Experts of a small language model: 8 layers, a variant of Muon for the experts.
Below are experts of layer 5 (counted from 0) of a mixture-of-experts language model. Rows are named router (the router's row for the expert), up (a neuron's input weights, with its number), down (a neuron's output weights, with its number) and show model dimensions 40-79. Each number is 50 + 10 x the weight over its row's rms, rounded and kept within 0 to 99.
After each expert's rows: "raises" lists some tokens whose logits its average output raises strongly, later layers aside. This comes from a sample of Wikipedia text that the model never trained on.

# expert 54
router:62 47 51 43 62 54 61 45 51 39 34 40 58 59 51 38 34 52 47 67 45 44 41 34 60 42 71 51 44 52 56 39 46 57 65 67 60 54 45 53
up0:43 43 53 49 57 59 64 60 53 56 74 65 46 40 56 46 37 68 56 49 48 55 44 35 41 47 54 55 46 42 55 65 57 63 51 63 49 66 50 49
down0:53 57 56 47 38 48 46 58 41 34 34 49 59 47 53 49 35 50 39 54 52 45 51 64 54 55 36 40 54 51 61 43 54 54 68 18 50 40 57 42
up1:39 56 44 37 28 60 52 41 57 45 51 49 38 51 52 61 50 46 63 73 55 61 32 59 85 42 60 67 45 56 56 55 52 59 48 67 68 54 60 71
down1:47 49 51 37 55 46 74 39 52 43 54 30 42 74 45 63 63 54 34 58 52 46 68 30 37 64 46 41 39 48 34 46 61 55 55 58 38 39 75 47
up2:29 42 48 53 48 67 62 51 42 32 59 41 33 56 52 36 33 43 59 44 59 41 45 48 54 51 38 48 38 63 61 52 53 50 32 46 35 53 24 60
down2:39 43 57 56 63 23 23 52 50 45 57 53 56 54 34 54 51 67 41 47 32 54 48 25 52 54 55 33 52 31 52 48 51 33 72 56 49 75 31 54
up3:54 64 52 27 39 57 64 42 43 55 68 45 55 59 51 45 37 42 54 66 52 36 51 54 50 54 48 65 62 49 49 47 45 38 50 65 40 53 62 51
down3:46 37 47 42 48 59 36 38 48 53 58 47 48 41 59 31 49 31 54 42 60 37 50 38 44 37 62 40 44 44 38 51 63 57 52 54 57 59 83 58
up4:57 47 19 47 60 78 69 54 50 38 61 56 40 48 46 48 68 54 46 60 49 58 40 62 52 61 41 35 56 41 51 55 58 61 55 38 49 50 68 41
down4:47 59 59 49 64 50 19 43 54 56 42 46 57 28 67 53 51 37 47 40 51 33 49 53 55 46 49 60 39 49 61 42 53 59 50 46 42 36 43 49
up5:40 48 53 41 48 65 54 52 67 60 48 58 45 63 55 38 48 35 51 49 52 43 51 60 53 39 55 55 48 46 59 52 41 51 24 52 60 58 67 63
down5:48 52 64 45 50 50 55 42 57 44 36 36 46 49 39 65 30 50 63 55 45 44 45 41 44 48 59 51 45 65 59 48 66 57 69 56 43 46 59 58
raises: " the", " a", " which"

# expert 56
router:54 58 35 46 67 43 61 59 29 51 49 47 55 52 65 67 53 41 44 61 43 39 35 47 58 37 58 53 49 56 41 51 58 56 65 61 55 46 40 61
up0:54 38 45 65 43 70 64 40 59 38 69 49 51 38 50 34 40 55 41 43 36 47 48 60 66 44 47 51 31 44 61 50 51 41 43 58 43 54 63 71
down0:42 59 66 62 37 53 50 54 37 32 55 39 60 60 61 47 52 46 55 53 56 72 50 45 46 42 49 58 69 57 54 68 51 39 34 54 39 59 75 43
up1:52 49 53 41 54 38 55 51 38 59 47 44 57 61 40 55 56 47 47 51 50 35 64 55 55 26 42 57 49 62 57 42 49 42 33 50 36 60 43 39
down1:57 49 34 53 25 52 44 57 31 45 48 71 43 55 44 75 45 53 45 46 26 38 42 41 71 58 65 42 50 49 49 57 52 39 32 49 51 67 52 65
up2:63 26 45 35 63 67 42 54 58 49 59 61 57 51 49 56 49 38 53 52 46 54 34 56 41 62 35 69 45 32 53 60 58 42 50 77 53 33 55 51
down2:36 35 54 53 49 60 41 64 40 56 58 67 34 38 41 42 51 45 38 40 43 51 52 51 71 31 62 33 51 45 51 32 46 51 29 57 61 50 51 48
up3:59 39 42 47 36 56 52 55 43 56 41 41 54 47 59 46 54 40 54 62 42 40 34 36 23 54 42 47 58 50 43 59 45 62 55 70 50 39 63 57
down3:65 44 62 64 56 52 36 51 35 36 60 62 45 40 44 49 41 49 41 39 46 20 49 64 66 57 40 50 55 58 50 39 54 38 51 49 53 50 54 52
up4:59 47 46 50 57 71 53 80 52 53 46 37 44 41 67 55 59 42 42 56 49 41 42 62 57 53 44 60 59 56 49 40 33 60 37 57 60 41 59 53
down4:33 44 53 53 59 38 38 46 45 40 52 30 53 62 30 48 49 47 67 52 61 34 61 64 51 52 40 53 41 30 65 60 49 51 56 37 54 61 58 43
up5:41 31 45 53 50 70 57 29 52 63 70 48 44 42 56 64 61 62 65 43 44 53 36 68 37 40 55 46 43 62 51 45 57 56 47 57 62 57 33 62
down5:51 44 41 53 56 49 56 51 50 59 46 82 68 65 44 40 66 57 37 52 49 61 54 45 46 60 47 52 55 47 47 49 45 39 43 45 34 46 60 57
raises: " of", " to", " in", " and", ","

# expert 3
router:50 38 31 55 59 63 64 44 44 39 41 43 57 72 69 47 51 56 55 63 40 33 49 35 49 31 48 59 48 64 49 37 43 46 66 65 62 54 49 69
up0:64 47 50 53 35 59 46 45 53 31 62 61 75 50 53 44 48 47 63 52 49 46 49 47 32 65 70 65 60 53 64 36 51 73 58 58 67 59 63 45
down0:53 55 29 54 57 45 54 48 51 44 55 48 55 47 47 72 51 54 32 49 76 50 51 60 55 62 43 42 44 44 50 59 48 59 47 68 42 35 51 40
up1:52 49 36 50 35 51 45 33 50 47 59 63 71 50 43 64 52 33 51 31 58 46 59 48 29 29 54 67 55 36 59 66 64 43 60 38 53 45 37 45
down1:59 54 65 57 58 53 50 52 59 45 34 50 52 46 52 39 54 50 43 38 51 40 46 53 53 49 58 53 51 51 58 49 31 59 36 41 57 39 41 49
up2:58 47 32 42 54 55 49 42 64 33 58 42 38 55 69 68 46 58 38 74 27 51 38 51 46 47 51 54 37 48 57 48 30 41 46 57 54 55 31 59
down2:62 46 51 62 32 44 53 42 50 44 51 36 63 54 57 49 55 45 67 48 50 54 55 50 48 47 31 70 48 52 48 69 57 71 39 53 34 45 66 54
up3:44 32 50 55 63 64 67 64 43 75 56 64 39 53 57 32 56 38 47 44 46 48 45 51 51 39 27 40 60 40 46 29 47 50 33 52 44 60 43 45
down3:54 66 37 48 51 53 55 47 39 38 47 53 44 46 51 43 50 67 60 55 66 50 41 32 39 65 38 48 52 52 68 45 42 53 60 45 76 44 73 60
up4:47 57 64 42 39 55 48 62 56 71 48 49 37 47 63 47 67 52 51 72 30 46 50 45 56 49 52 49 63 60 48 47 60 39 51 63 32 55 64 53
down4:65 58 37 52 45 58 62 46 43 48 46 52 63 41 59 33 41 39 48 46 41 46 50 57 36 70 62 48 46 50 40 54 42 50 47 34 60 49 47 49
up5:43 46 43 45 63 55 46 47 58 46 48 57 34 52 57 29 29 47 49 53 49 61 29 67 54 71 75 44 37 48 41 63 46 49 43 35 46 37 47 47
down5:35 48 63 61 54 51 38 49 27 66 65 53 51 57 52 45 44 47 40 39 61 46 51 60 50 35 53 50 63 65 41 43 17 56 53 47 65 36 55 52
raises: " and", " on", " in", ",", ".", " of"

# expert 36
router:46 52 46 53 35 44 60 43 34 36 31 43 62 65 48 59 56 41 55 61 31 47 49 24 60 34 50 65 58 70 49 52 52 62 60 58 52 46 40 55
up0:48 57 38 54 41 37 52 54 56 37 46 55 54 69 52 56 61 36 53 62 56 50 51 46 46 65 33 49 47 55 51 33 63 47 38 61 48 57 59 64
down0:39 53 41 46 40 58 38 43 49 42 46 45 37 36 56 42 45 57 45 43 52 52 65 51 42 64 59 68 44 41 56 45 27 45 55 40 63 52 49 40
up1:50 66 34 53 56 60 37 56 46 66 56 45 45 43 53 39 55 47 42 61 49 41 67 66 57 45 47 41 46 53 58 57 53 41 63 56 54 48 51 57
down1:51 56 40 34 60 45 59 49 64 48 48 55 51 56 58 61 40 47 60 38 59 36 46 68 46 39 45 49 55 52 64 58 53 52 57 45 59 54 62 58
up2:50 37 30 29 57 49 49 49 54 43 48 53 59 43 51 56 39 43 69 62 33 48 60 38 37 51 49 49 60 57 40 62 31 55 54 57 54 47 71 66
down2:45 52 50 53 58 55 60 48 47 60 33 50 50 54 66 50 55 53 50 41 58 38 56 51 61 67 45 54 47 54 73 48 57 42 54 56 53 55 64 38
up3:41 34 51 42 56 42 44 43 49 30 44 57 45 44 52 45 68 55 50 42 39 58 77 58 45 58 48 52 63 54 56 52 49 38 81 50 49 61 39 52
down3:44 48 53 64 57 37 42 53 39 53 46 34 40 49 54 42 42 46 45 50 49 61 40 36 50 44 64 40 45 40 38 59 64 53 51 54 28 44 48 61
up4:48 59 38 46 53 53 55 52 38 53 51 63 63 46 50 49 62 42 72 52 57 47 42 44 72 35 54 48 46 29 50 47 41 53 30 60 57 48 52 52
down4:57 37 56 56 44 70 57 52 47 49 44 66 50 52 47 46 38 67 42 68 62 43 53 48 72 43 29 46 56 70 33 41 37 40 41 60 41 51 63 41
up5:69 63 43 55 48 54 48 48 46 52 56 64 62 39 53 45 57 49 30 52 62 54 55 32 42 48 41 42 40 55 66 74 52 72 35 74 42 66 69 64
down5:40 26 60 60 54 60 56 50 79 58 64 42 39 63 52 48 56 52 52 60 60 64 59 64 55 41 44 58 48 64 51 47 67 55 63 47 53 53 52 52
raises: ",", " and", "-", " of"

# expert 61
router:59 51 32 50 71 63 73 45 48 52 41 44 56 59 63 36 52 40 55 51 40 56 37 47 52 21 49 66 52 60 33 53 57 52 58 54 57 43 56 66
up0:44 57 54 64 35 55 31 42 48 67 38 55 48 53 28 42 58 61 48 38 47 31 56 40 58 68 50 53 64 45 46 30 57 61 47 46 63 49 36 50
down0:50 42 50 51 59 40 56 47 68 32 55 43 65 48 63 69 57 45 51 52 54 57 59 64 48 51 62 51 52 51 50 59 47 37 38 46 49 46 54 52
up1:48 61 45 49 46 52 44 52 60 51 42 58 61 45 40 48 36 23 25 52 40 55 59 60 37 44 40 40 77 59 39 53 40 39 46 62 46 46 58 43
down1:60 60 57 38 44 61 59 49 39 62 49 78 38 43 51 59 47 53 68 50 59 54 51 49 40 59 58 66 52 42 38 44 42 49 69 38 65 55 40 65
up2:58 46 49 58 63 68 51 42 48 49 53 43 47 52 44 43 39 49 57 61 70 56 46 53 62 45 72 53 40 74 42 52 51 48 32 58 40 63 55 46
down2:52 45 45 42 30 32 57 69 53 55 61 53 68 40 42 63 68 57 36 42 45 32 52 46 53 63 33 38 61 45 54 42 56 70 42 59 59 55 51 35
up3:60 67 67 54 51 60 57 49 57 48 54 56 56 68 66 45 51 45 53 38 54 53 44 60 65 65 46 57 55 72 53 51 65 72 68 34 61 47 44 39
down3:41 49 51 40 50 52 54 65 59 38 42 43 35 49 45 53 58 60 47 58 71 54 43 45 50 46 44 40 53 45 43 52 43 37 48 60 52 54 63 66
up4:48 73 51 74 75 55 52 45 36 51 39 58 46 51 56 66 64 55 68 55 54 57 64 46 45 62 56 39 59 38 45 36 56 49 48 53 43 50 51 60
down4:40 45 25 45 40 44 52 59 49 40 55 57 55 48 54 54 47 40 39 65 43 45 46 75 69 27 48 63 46 49 48 28 44 51 61 56 44 49 43 49
up5:57 56 46 47 58 35 44 44 54 62 43 46 52 52 55 32 54 37 41 46 49 38 47 56 45 30 60 64 55 62 57 64 52 47 56 36 61 63 46 39
down5:35 41 72 55 54 59 44 50 43 42 50 56 41 51 52 61 59 66 58 55 47 68 40 49 49 64 57 39 52 39 38 44 48 40 59 57 50 55 38 51
raises: "-", "===", "W", "He"

# expert 5
router:59 47 28 48 60 62 62 45 47 46 37 48 65 53 74 46 46 36 52 65 51 34 33 59 65 29 56 64 48 50 51 51 53 48 82 63 66 63 49 67
up0:62 56 50 56 70 54 50 47 64 57 61 35 30 51 40 44 73 53 40 47 56 53 49 61 61 45 50 57 33 40 32 55 32 41 49 52 42 61 53 60
down0:53 64 63 34 51 44 49 53 61 39 35 57 33 65 59 47 46 43 59 46 50 36 55 37 46 70 43 47 53 48 65 33 52 43 59 40 44 45 61 66
up1:63 65 42 51 58 63 60 43 49 47 59 45 72 40 46 58 44 47 64 44 46 25 49 45 60 37 31 54 30 54 38 46 61 54 53 49 64 48 43 42
down1:41 54 51 52 35 42 46 79 60 46 62 56 44 49 43 54 42 50 44 56 67 56 50 47 41 40 32 46 62 43 56 72 67 50 49 46 75 56 23 43
up2:51 51 65 59 44 52 57 42 43 51 40 34 60 67 54 31 39 47 63 50 58 32 37 59 71 45 61 58 50 69 44 48 60 50 46 71 45 37 46 63
down2:31 53 35 54 41 57 55 55 62 52 47 58 44 46 45 59 59 56 51 64 54 49 54 31 32 59 35 44 66 49 52 42 47 42 53 63 63 57 57 38
up3:47 55 58 41 48 75 49 48 47 51 51 53 63 54 54 43 45 54 33 48 47 47 51 54 46 42 58 49 57 48 41 48 59 43 48 43 67 37 55 80
down3:46 43 52 49 39 53 50 56 47 48 35 34 50 66 38 32 43 59 50 65 53 60 38 62 47 45 41 29 72 66 43 62 54 37 50 75 58 54 56 34
up4:52 56 43 64 60 58 56 54 33 71 44 52 40 54 44 54 54 60 71 48 74 54 57 50 52 34 65 52 31 53 50 46 68 35 49 38 64 49 57 35
down4:65 57 43 61 43 52 80 26 60 43 58 29 45 47 58 51 52 63 52 53 60 32 46 44 50 57 37 39 41 41 36 42 46 48 46 36 53 48 52 65
up5:38 56 64 55 50 53 47 57 75 46 32 45 46 42 41 52 48 58 48 50 54 50 51 60 44 59 35 39 41 62 52 47 64 49 61 55 46 59 39 52
down5:58 54 48 52 45 39 62 38 36 59 38 61 53 59 45 43 42 44 59 35 38 48 60 34 56 50 45 56 58 43 43 45 31 55 33 41 50 43 47 64
raises: " the", " a", " an"

# expert 48
router:57 59 36 29 60 65 68 54 41 46 38 29 48 51 52 44 39 55 54 55 27 46 43 42 54 46 57 65 58 58 42 39 51 52 74 55 48 60 50 73
up0:46 51 49 49 58 55 65 65 61 38 42 54 46 50 18 47 48 53 62 57 53 39 48 26 50 35 41 50 52 56 46 29 54 59 53 48 55 50 58 54
down0:64 51 55 47 42 56 53 46 64 45 43 40 47 65 58 45 48 39 53 69 45 55 52 51 57 57 71 56 51 45 48 48 50 42 39 55 57 69 61 51
up1:50 50 45 39 49 57 55 51 59 63 45 35 48 44 59 47 58 52 55 55 53 40 37 58 53 42 64 57 48 40 46 39 55 35 36 52 51 37 41 40
down1:50 50 57 63 40 44 39 60 43 41 66 46 57 64 68 37 51 50 51 38 55 71 48 63 48 48 53 39 43 54 56 64 42 51 56 61 42 59 48 73
up2:41 55 41 44 62 76 51 42 55 43 41 52 55 53 49 66 43 46 51 51 44 59 40 46 52 38 48 42 50 52 51 44 43 46 56 55 48 41 47 38
down2:48 49 70 22 35 60 58 65 47 41 53 46 53 51 48 55 55 57 48 55 62 56 45 62 52 52 56 42 46 31 61 53 24 58 39 42 56 30 32 56
up3:54 50 29 42 59 38 64 42 53 63 59 61 52 63 43 48 49 46 52 35 38 58 59 53 62 63 49 46 45 36 66 57 49 51 37 56 54 60 67 63
down3:49 51 54 32 58 72 50 38 47 57 56 42 35 30 51 60 58 48 55 66 42 41 50 61 60 58 55 40 59 59 61 51 60 48 42 68 65 33 35 59
up4:42 42 63 51 57 65 65 45 57 51 40 28 54 59 53 52 33 58 71 52 37 54 41 39 53 38 66 52 67 50 56 47 72 46 49 67 36 66 54 47
down4:50 45 46 58 44 52 60 54 51 32 59 62 60 45 51 72 58 34 57 64 55 55 47 56 51 66 46 42 47 31 55 46 34 54 45 56 46 46 63 64
up5:64 51 52 50 52 54 54 37 67 51 44 48 52 56 52 54 39 52 54 56 50 50 59 38 41 73 51 46 53 53 36 53 51 39 29 57 47 52 42 52
down5:59 52 40 39 38 39 53 45 44 57 46 41 62 60 41 39 57 49 39 41 58 41 59 67 36 62 28 55 33 42 37 57 61 60 27 54 42 49 52 52
raises: "ing", "ed", "ist"

# expert 8
router:49 48 47 52 57 49 64 57 32 52 45 42 52 52 68 35 50 35 45 65 34 41 33 38 56 49 61 53 57 51 49 58 54 48 59 70 77 52 33 62
up0:53 38 69 48 55 57 52 36 42 38 62 37 43 59 59 45 61 52 41 53 46 38 45 44 40 39 46 58 44 45 34 59 58 55 63 56 70 64 51 44
down0:53 65 67 54 46 40 43 55 60 39 49 53 41 43 38 45 57 49 49 56 52 46 55 23 72 51 41 46 69 40 48 52 49 60 42 48 55 49 36 53
up1:62 33 36 57 39 50 43 58 40 45 44 45 44 55 56 55 54 47 55 50 39 46 67 48 39 61 39 57 48 47 50 41 51 54 67 55 54 67 50 51
down1:50 47 60 35 73 61 32 54 51 48 42 50 52 34 55 43 44 46 38 57 47 30 55 43 41 29 28 58 36 53 35 43 53 50 43 40 59 45 56 52
up2:51 63 42 61 50 57 59 57 51 62 57 61 47 54 54 55 40 50 42 59 49 70 47 47 58 35 40 53 37 49 45 51 54 45 56 46 51 50 47 48
down2:63 38 56 54 73 57 44 44 54 43 59 51 62 36 47 52 43 46 65 50 33 26 52 40 46 51 64 58 40 63 57 44 83 39 59 54 55 46 44 55
up3:60 49 60 54 53 56 64 48 56 43 34 51 39 63 65 54 55 36 30 51 47 56 45 39 29 52 56 36 50 50 49 33 62 55 56 35 69 55 42 45
down3:45 51 32 39 28 64 35 40 53 54 40 49 45 42 61 54 72 55 62 45 63 48 32 62 67 47 43 64 43 58 64 50 55 52 52 56 34 57 58 40
up4:63 50 48 55 53 39 45 34 45 42 48 40 44 54 43 52 44 50 48 60 41 70 57 55 49 53 49 56 52 54 39 57 40 46 38 44 49 59 32 39
down4:46 58 40 37 47 67 49 56 46 65 51 58 50 36 36 49 47 48 62 54 66 65 62 68 46 55 41 51 48 58 68 44 53 49 52 67 43 44 56 43
up5:56 62 33 38 49 48 61 57 59 47 53 42 43 54 60 32 52 41 38 31 57 46 30 35 73 45 54 42 34 35 59 65 43 48 40 75 67 43 59 51
down5:44 50 43 50 51 51 37 58 53 45 49 58 50 46 60 54 35 57 45 49 50 62 47 64 60 44 50 34 49 61 40 41 65 62 47 54 64 67 57 46
raises: "|", "S", "P", "A", "F"

# expert 43
router:59 40 48 50 58 57 51 59 48 39 25 44 71 69 54 57 56 48 55 55 52 44 50 46 54 38 65 61 55 58 50 46 48 55 66 66 64 59 49 57
up0:56 36 41 40 39 47 37 48 60 61 50 47 73 57 61 34 62 33 47 63 65 51 56 52 57 45 55 53 58 43 36 55 53 49 50 32 40 55 42 47
down0:51 68 57 46 53 39 41 47 37 43 47 37 45 25 54 56 43 38 57 51 49 60 41 60 59 41 51 56 52 48 55 58 43 49 53 24 36 35 38 46
up1:44 64 65 39 47 37 52 67 38 58 44 59 41 50 40 45 27 48 54 39 48 42 51 33 49 64 63 23 36 42 43 53 69 52 46 47 23 50 44 50
down1:46 43 26 50 39 57 45 33 52 54 44 54 46 53 66 61 65 49 47 61 66 68 36 56 53 36 58 69 62 56 55 50 50 49 40 61 66 45 63 44
up2:55 43 45 34 38 48 68 46 49 54 43 48 32 56 44 60 48 38 47 33 35 61 44 35 35 39 57 59 55 59 40 55 46 44 58 47 57 57 54 40
down2:48 70 44 48 41 54 56 55 40 51 70 68 51 56 59 47 59 54 59 67 53 43 56 58 28 41 59 51 41 38 46 41 53 52 46 30 26 57 52 44
up3:66 46 52 45 49 76 35 47 36 39 38 42 40 58 58 61 51 55 32 49 65 46 28 70 52 37 48 34 58 57 45 38 63 53 53 55 62 36 60 69
down3:53 52 34 46 52 28 61 34 45 34 65 33 72 56 46 50 50 41 63 55 63 53 53 47 55 45 62 43 56 34 65 37 44 39 62 36 66 48 52 38
up4:67 44 53 43 34 54 61 60 54 61 57 51 48 56 64 59 57 47 54 53 53 51 60 36 72 50 37 37 61 52 57 42 40 42 52 57 57 46 51 45
down4:53 52 37 59 61 27 38 53 56 62 29 34 33 38 60 55 43 51 42 38 35 42 60 65 37 52 51 64 50 50 66 70 58 50 45 72 46 52 26 34
up5:31 56 40 56 58 66 65 66 62 49 51 66 46 48 54 42 40 60 36 46 55 51 47 51 67 54 61 54 37 58 43 53 52 63 50 45 51 51 44 20
down5:60 56 39 40 52 58 60 45 71 61 37 49 47 50 36 39 61 33 35 50 55 35 56 50 53 58 48 37 38 43 44 55 36 52 34 63 65 40 44 50
raises: " the", " in", " a"

# expert 25
router:60 48 38 41 40 55 57 54 39 53 39 55 68 53 59 60 49 39 56 48 42 36 35 37 49 36 63 61 52 47 50 55 51 45 61 69 53 37 39 51
up0:46 42 27 37 57 49 52 58 58 44 50 68 48 67 57 57 55 57 53 46 50 46 47 55 37 58 50 60 48 44 28 48 63 39 52 54 58 67 34 44
down0:44 58 61 57 36 48 35 49 68 81 48 51 58 44 54 45 50 47 36 53 69 51 50 54 48 47 38 57 33 54 48 45 61 46 60 63 41 44 57 48
up1:62 46 53 30 42 64 16 54 55 43 50 57 47 56 65 34 73 49 46 52 41 44 61 32 49 48 65 54 47 55 58 45 50 30 48 52 44 39 26 38
down1:43 54 44 55 53 44 54 48 61 55 47 42 47 46 62 48 47 43 40 41 76 41 32 60 43 48 51 68 64 52 29 53 59 43 42 42 42 45 60 58
up2:34 70 41 60 50 49 58 41 42 48 27 44 54 68 40 38 50 58 35 50 56 71 42 44 49 53 39 45 48 56 49 41 57 56 55 68 45 48 35 49
down2:39 39 34 46 51 71 54 63 60 33 59 75 54 61 44 54 53 44 37 45 46 47 69 40 56 42 47 47 44 57 54 67 56 67 60 38 38 48 45 42
up3:60 50 53 51 68 67 51 42 43 35 44 57 57 41 50 55 62 49 51 50 44 48 30 54 36 47 44 52 60 65 38 47 54 57 66 57 63 65 42 87
down3:64 65 42 45 27 34 47 47 38 49 49 45 47 50 40 66 43 42 54 22 50 44 61 67 41 63 46 47 58 55 60 39 58 48 43 63 29 48 61 37
up4:55 55 58 58 34 73 63 53 60 50 40 52 43 42 40 39 64 43 42 57 46 47 55 28 43 47 57 67 48 39 51 51 34 49 48 40 45 57 51 32
down4:59 47 66 47 48 29 60 63 36 47 56 64 47 47 55 26 45 50 52 40 41 56 54 52 36 41 38 60 42 51 50 51 44 46 53 34 43 53 38 57
up5:53 39 52 44 49 47 46 51 50 47 58 64 44 48 46 65 52 48 49 51 52 47 38 51 38 61 44 52 45 50 40 53 47 33 65 54 49 43 41 56
down5:49 46 42 53 44 51 52 52 42 37 62 41 32 69 49 41 44 45 41 28 54 49 52 49 57 42 44 48 52 70 38 55 60 57 53 49 44 50 43 63
raises: " be", " make", " take", "o", " have", " become"

# expert 44
router:66 56 28 46 57 63 59 42 33 41 55 34 60 70 51 41 53 57 43 51 42 49 45 48 55 27 66 59 59 60 50 43 49 52 74 75 64 47 49 60
up0:59 61 43 59 64 49 47 48 47 52 66 46 49 53 44 58 33 51 43 49 34 37 69 60 52 59 69 35 44 52 27 66 37 48 64 52 64 31 50 54
down0:58 40 63 55 51 53 50 56 53 52 49 49 53 55 57 36 55 47 57 44 50 62 29 74 31 48 59 65 50 54 56 52 57 57 64 42 42 63 47 31
up1:63 40 43 50 11 65 55 57 44 48 50 57 59 73 50 38 69 41 49 53 56 55 39 48 48 62 29 42 35 62 74 43 49 50 43 52 38 44 36 54
down1:56 68 57 40 54 47 56 38 63 48 45 59 42 43 38 53 46 59 70 38 37 44 52 46 49 49 65 50 47 40 48 40 42 40 49 59 58 60 50 62
up2:46 27 48 51 46 52 31 55 52 56 41 59 30 47 48 56 42 50 57 38 62 60 53 46 43 44 41 42 53 52 62 48 55 53 75 51 31 34 51 45
down2:47 56 64 46 42 53 58 45 49 51 51 61 44 61 34 41 59 39 43 64 55 47 39 50 45 69 55 59 38 39 57 56 55 57 54 34 50 63 60 48
up3:67 54 63 55 58 72 74 44 39 51 50 41 45 48 56 49 50 35 55 56 46 54 56 51 48 56 75 43 55 42 62 62 45 55 43 38 43 47 43 71
down3:71 45 44 42 66 40 48 38 53 50 55 55 62 35 47 58 44 48 55 57 50 46 68 31 46 42 28 45 43 61 68 27 53 38 42 56 55 54 69 45
up4:33 58 62 53 37 62 30 55 49 48 46 55 40 48 53 56 62 35 52 50 38 45 66 39 54 58 64 44 60 45 36 60 36 51 51 50 47 66 53 66
down4:47 40 43 63 55 32 50 42 47 61 41 51 58 50 38 59 59 53 48 38 54 46 44 44 45 50 45 55 44 58 51 36 42 62 56 45 44 29 49 63
up5:61 60 64 47 63 51 47 50 54 56 51 33 57 63 58 60 44 35 47 39 50 47 37 64 42 60 53 43 44 63 58 69 52 65 44 56 61 51 56 44
down5:50 44 56 61 51 44 74 48 53 65 65 45 47 63 56 34 35 65 60 48 45 47 39 34 28 44 49 60 62 40 64 42 60 59 37 38 43 60 45 46
raises: " the", " a", " his", " their", " an"

# expert 28
router:61 50 34 40 53 50 61 52 35 56 43 41 62 71 67 39 42 54 60 59 42 44 37 51 55 28 58 49 53 49 44 51 49 55 68 60 69 63 56 63
up0:66 45 46 49 43 36 39 68 63 46 37 59 50 52 36 32 46 54 62 53 43 54 48 58 54 43 49 41 32 57 64 65 49 50 41 27 37 43 45 69
down0:39 37 41 52 48 31 56 59 48 47 53 34 31 71 57 72 45 52 61 58 62 40 47 54 58 59 45 53 45 32 64 48 48 35 58 54 56 63 40 40
up1:55 64 34 43 62 44 58 42 63 54 41 35 53 69 65 69 61 49 54 59 55 62 42 35 50 39 36 58 44 48 40 42 51 51 33 47 45 55 65 49
down1:47 43 48 45 50 55 39 51 62 54 55 50 54 42 47 46 60 26 46 44 49 52 59 39 46 67 34 42 45 48 55 51 66 61 45 47 71 47 59 57
up2:52 45 54 38 47 61 48 60 47 57 64 45 51 39 57 44 67 52 48 38 66 64 66 58 40 30 51 65 60 61 58 46 51 54 46 44 47 72 53 50
down2:57 56 49 52 59 45 50 63 60 36 47 58 47 45 54 42 59 54 43 36 53 49 39 50 55 31 15 66 47 62 53 26 52 48 38 49 43 63 57 27
up3:47 40 45 59 48 54 47 52 57 46 48 46 51 55 54 45 52 55 38 30 46 66 33 42 57 53 38 46 58 51 60 40 37 42 54 49 54 52 46 41
down3:43 32 35 44 52 63 38 62 45 48 54 51 41 44 66 47 43 40 54 57 43 57 43 43 53 44 62 41 43 59 31 61 53 51 52 31 44 50 47 46
up4:40 60 39 51 32 64 52 44 41 55 44 38 64 43 37 42 46 41 44 61 39 55 56 53 66 53 67 56 34 53 49 41 35 55 60 44 48 60 51 45
down4:72 31 39 36 52 54 53 41 41 52 42 53 69 43 55 38 44 41 42 52 53 43 44 56 39 54 44 44 57 46 50 64 49 27 59 48 55 46 67 39
up5:47 43 59 42 54 51 57 41 51 62 63 38 51 63 66 45 42 43 64 61 62 52 62 53 51 32 55 61 46 41 78 44 47 47 60 48 61 58 56 60
down5:59 54 51 45 63 45 45 31 53 36 48 60 55 44 28 54 50 47 54 56 50 64 46 44 59 60 51 60 61 69 39 53 54 33 49 53 34 47 60 54
raises: " ", " N", " C"